config = dict(
    n_layer=13,
    normalize_top_k=True,
    init_std_router=0.0108,
    lr_router=0.00142,
    norm_eps=1e-05,
    optimizer='soap_variant',
    lr=0.00411,
)
Below are experts of layer 3 (counted from 0) of a mixture-of-experts language model. Rows are named router (the router's row for the expert), gate (a neuron's input weights, with its number), up (a neuron's input weights, with its number) and show model dimensions 0-95. Each number is 500 + 40 x the weight over its row's rms, rounded and kept within 0 to 999. Numbers have three digits each.
After each expert's rows: a language model's description of what the expert responds to. This comes from a sample of Wikipedia text that the model never trained on.

# expert 28
router:479507487566559534507456536499543557419567510526485445443515500538470580484556528488448541489524449524557485521533434544493437531462572496512573487499456510510483469461496469497555511509604489458498555487512589496459525524466486499521532442518530422457518533515513448481562539457521516445
gate0:487415532448541506403533539437520563447490483489516489486500480465485540437587580476512516454550489522550511456485480578503476531501480571494474490546443505487562578461512516526525464486439522452480516445537511473486569434429501442490539498526449456513480470480532485468517459473481475429
up0:488535547463451447466460490439548476524571465494479555530479479466456551554535398452437508439508448524434436533557506483448456477533496496502487469450452507519490497504526501479484516568525490473409426463504509383515450440479480478477456474520466458542443484521500513518521518482491556535
gate1:562439485541461493516481440507541352478459498506456433401478505505457441438482481503479568545490499538535451539535487475460509466474473442520457558528484457517480577458522446535536439452499477506553486502597519476514493496535462443504502507528477482509519497494494488498494561480427541511
up1:490477505526521562508577450533531531391501473474514552436490496512517504509556497551467498548494532511519530557538520516437471434519535521496494494436493550486431541461531519508485523506546587429428528490457454540509503412417515513534472474417463526528521525472551500478590443497493500523
Description: Field label words. Capitalized header or label words at the start of infobox lines, table headers and section titles, e.g. Date of birth, Location, Pos, Book.

# expert 0
router:508474516515479468569455498574566619483455489487465510510474521467474480510510521517482528515432520548400583461499497493467475551415560492460475492499527468431494478443497443539526494516427460485459507516508468477489464492470510453451450497489562487506481569530522594544569473500546537521
gate0:488464438448411424488521472526520563526476481479527506511497454439456526505536575534456500503505536465504549520446521624421481495522520509444486584555482528481505475445503455473448439522483535535551580512451471521494504504497455445469485490496545459503592529535529516499523500502457465554
up0:474465439388474457446438505543385531500485482510537484479485435473482522485546460468483497472455512508538528502511488459503485519449471524530459519528461520446490473474458481479532484568493524521517528505465488478415522550553537425610488553521556479504501510533566447430455428471480482481
gate1:543543496537498534562566510470513525458480487498420540509416541509469505523409508482487515451459465508517495512563501513419429485512577538478594548489526541546415477457517492377417472492484498499520476527487486482481511526520455513452516440474516476497538490518543538541513465485551536549
up1:426506496446464528509441529564578533504517504530493459480414516484526483502418526562401494506473579587491496447428468458512443517576516570539474518517540502487447533589496505550497495495482495512449516459463546494536459495533503538480494517547481477516577492501559534528503474527486509440
Description: Word-initial content fragments. Opening pieces of words or phrases in prose, like coinc(ided), obs(essive), est(ates), based, due, However, plus heading equals signs.

# expert 16
router:533412459502550497409489497456475455519456453540534505499552459499538515546525532466516433512431479523495536483497490545475502521460476471474452465499460546516465509486556551466461385491429575504502501514434467522549469478465495495498450500473465517426475472546418541438453465576541473498
gate8:524426507433478562512480423459493540427499475503393498520535440509530434537493471495416479485623508429512470546444513466465524544475541507498473488522503475463600500541512467499524458483498493446501528471514443460456475531533530480500402484509519506498437510518501465476474484459470468466
up8:501451518436508485511624470471505505475522485538538470478463445501476499502515455536504502523526415489551513549548507507514453490486481484494552524530577548500526496472513530454585532475457548434501493520451537591481530530457486511517566561502502433466548379568526499532499472492446511447
gate9:464467491461526499521456440485496499572537582502455498493538523509491527469537490456511532478479425543496536518539531498603509520488490442501497493525418515561524524526473484575536456517521472482435528440532464467433481480549521477525463472521426513581500526585587483518575465545466473438
up9:521521411572455502494483523494539479572490482524498472443464462460502547499532420541435506471475437543543503581581515497477422493535467492549544520545507483543537482426477511463496487484502529421561469474496542536457496483582533472590472540488514541492482542550440564466478486472506474497
Description: Commas. Commas after dates, years, places and clauses, e.g. January 9, 2009; Gävle, Sweden; also some "and"/"but" connectors.

# expert 54
router:479548499521493426448528392463502458531521502563449521506529461463503499537507469529461502494498454481470506481461571522512520526492466469507494476543446517565404531471568455552537379414490466540482488514466410519525503474495455444492506550497472498431523462533485473519445445476483477459
gate8:547489455597482437475461498496533461552575489580435552520550520573483476499487497465495512473469469495501564528457485462493510476544419555534462469472502443465495478522509535505527483474474453488492481446496535469462556503540543532630524520573501495523553478501451487558462556466481464561
up8:497518441447483442526488504437435480469527513514474515497463490483618557557463486553527537429496505561525517514474530474498556512461533462508526475568470499492479491464419531497542512525523466500444554474445559494495471545471490403432457467406494550509444528502493463448544548495557524488
gate9:500514537490527463526601461490580521507521466466469454469523514520435491504505483495501451559493481497535481483508499426500464429415539554533450456547484508521474469500528440531544454550541482508462520445473445513493500455495516592425483478463520470460467419489514497521550539462624530462
up9:542543548460428454507429582507452539444546460472504471485542535473488493468516491553538480575568481496557455503488494475512446504479496498447538446477526472485444455559518495533513510514556450503497587484482581540496534538564557510454475521544517426494476487467480534461471496544468555400
Description: Coordinating conjunctions, commas. Coordinators and list separators like and, or, but, &, commas and semicolons joining names, nouns or clauses.

# expert 2
router:503443510516446473514433507498541568488511487457426506458472531437463447499459459503473521511550476462463477476459489513447486479452524499496470505507548569466435446450445516587581430583446438485463494466473476505505500457490501425433490485540487502442550480480515515529558520562517539575
gate8:448495568494396536504498537452494509486518545528477446497427467474465539574400456503508469529505470491539495552516462467487542502529537507517432441482501475482494558439469532546467474543488436406540475474554538447462487532568491496519516461528434461583532460497536507477520462498506438534
up8:604519556566563507464522541494491520529432539558518480527472500499493485523514502537506527503525509552563479421486453500554502486457508544433449544502462441479484558539462475528472513499551520502456485488401487496559580525490515466487501518514502491361507484611538479535496525504500478487
gate9:452468516460497487461519417543488509507527484489463469502465521474414542497451499512557404502541507469527468461532587484479486549488520438564464481532526515496496476445463505496523512488424524514452550492477413463518558460545487447527510503509527536489454499587474486509438436569428490407
up9:498563540478518452515525562429568456531536484425522531527490406523451517483425484560489597485485549572562498465508550511495489384437484508491542462575480510487510467463493521509553521492566432505497504433498520515491516502536519510449501507539549428523442516545488495503506507503461514527
Description: Word-initial prefix pieces. Opening pieces of longer words, often prefixes like re, co, dis, sub, un, part; also Inc in company names.

# expert 11
router:522492483520437468491489542513474561449489487552460466442570502421439448583525459532520549478510524482489571507463441453522503514467472488572498523485566534536561516508489525476533413562497462470445466414485472540468456501486431489453432522455457469500499469519498442456531473496447542455
gate0:561495495474535493478472532502519500465539483432565524414530502511451574506441460502484443384491444503495513489511574457470504524542488481532512466457528529483517514459484597436470429518471445465529530443433557458470514484431533472463501502497487471550497451473494402457461508518482492544
up0:487479450507534475525454485443480524416539487484421541498506504519442517471503549476453444487496533547473485500477509410416499481467442491499500526554483540508492425485470507466493488471539498500540521530463574563475457495439538481434463537495390551582473448479513571513497448554448539522
gate1:439413484497539436494478532486499491497499541445497450496537487494481466529503543448481483523531559473507576527482456448432550514499524507438512529581471510469567552546488512459537480530512550508425542482497510565516405562508485487452441542471442477447517498464442560466474505528412553515
up1:543505502535557505514472546528525426497474560519473510467418463484538473509529465507476526565418492509482520518542543590511476474454478472403527569496504451443505533504485500477400441513485469561455546567445467532521536499432548480526525440547532440539533511452558479467512526510484521530
Description: Word-initial capital letters. Single or short initial letter pieces starting a word, often after the or a, such as St in stamp, D in Dove, W in wishing.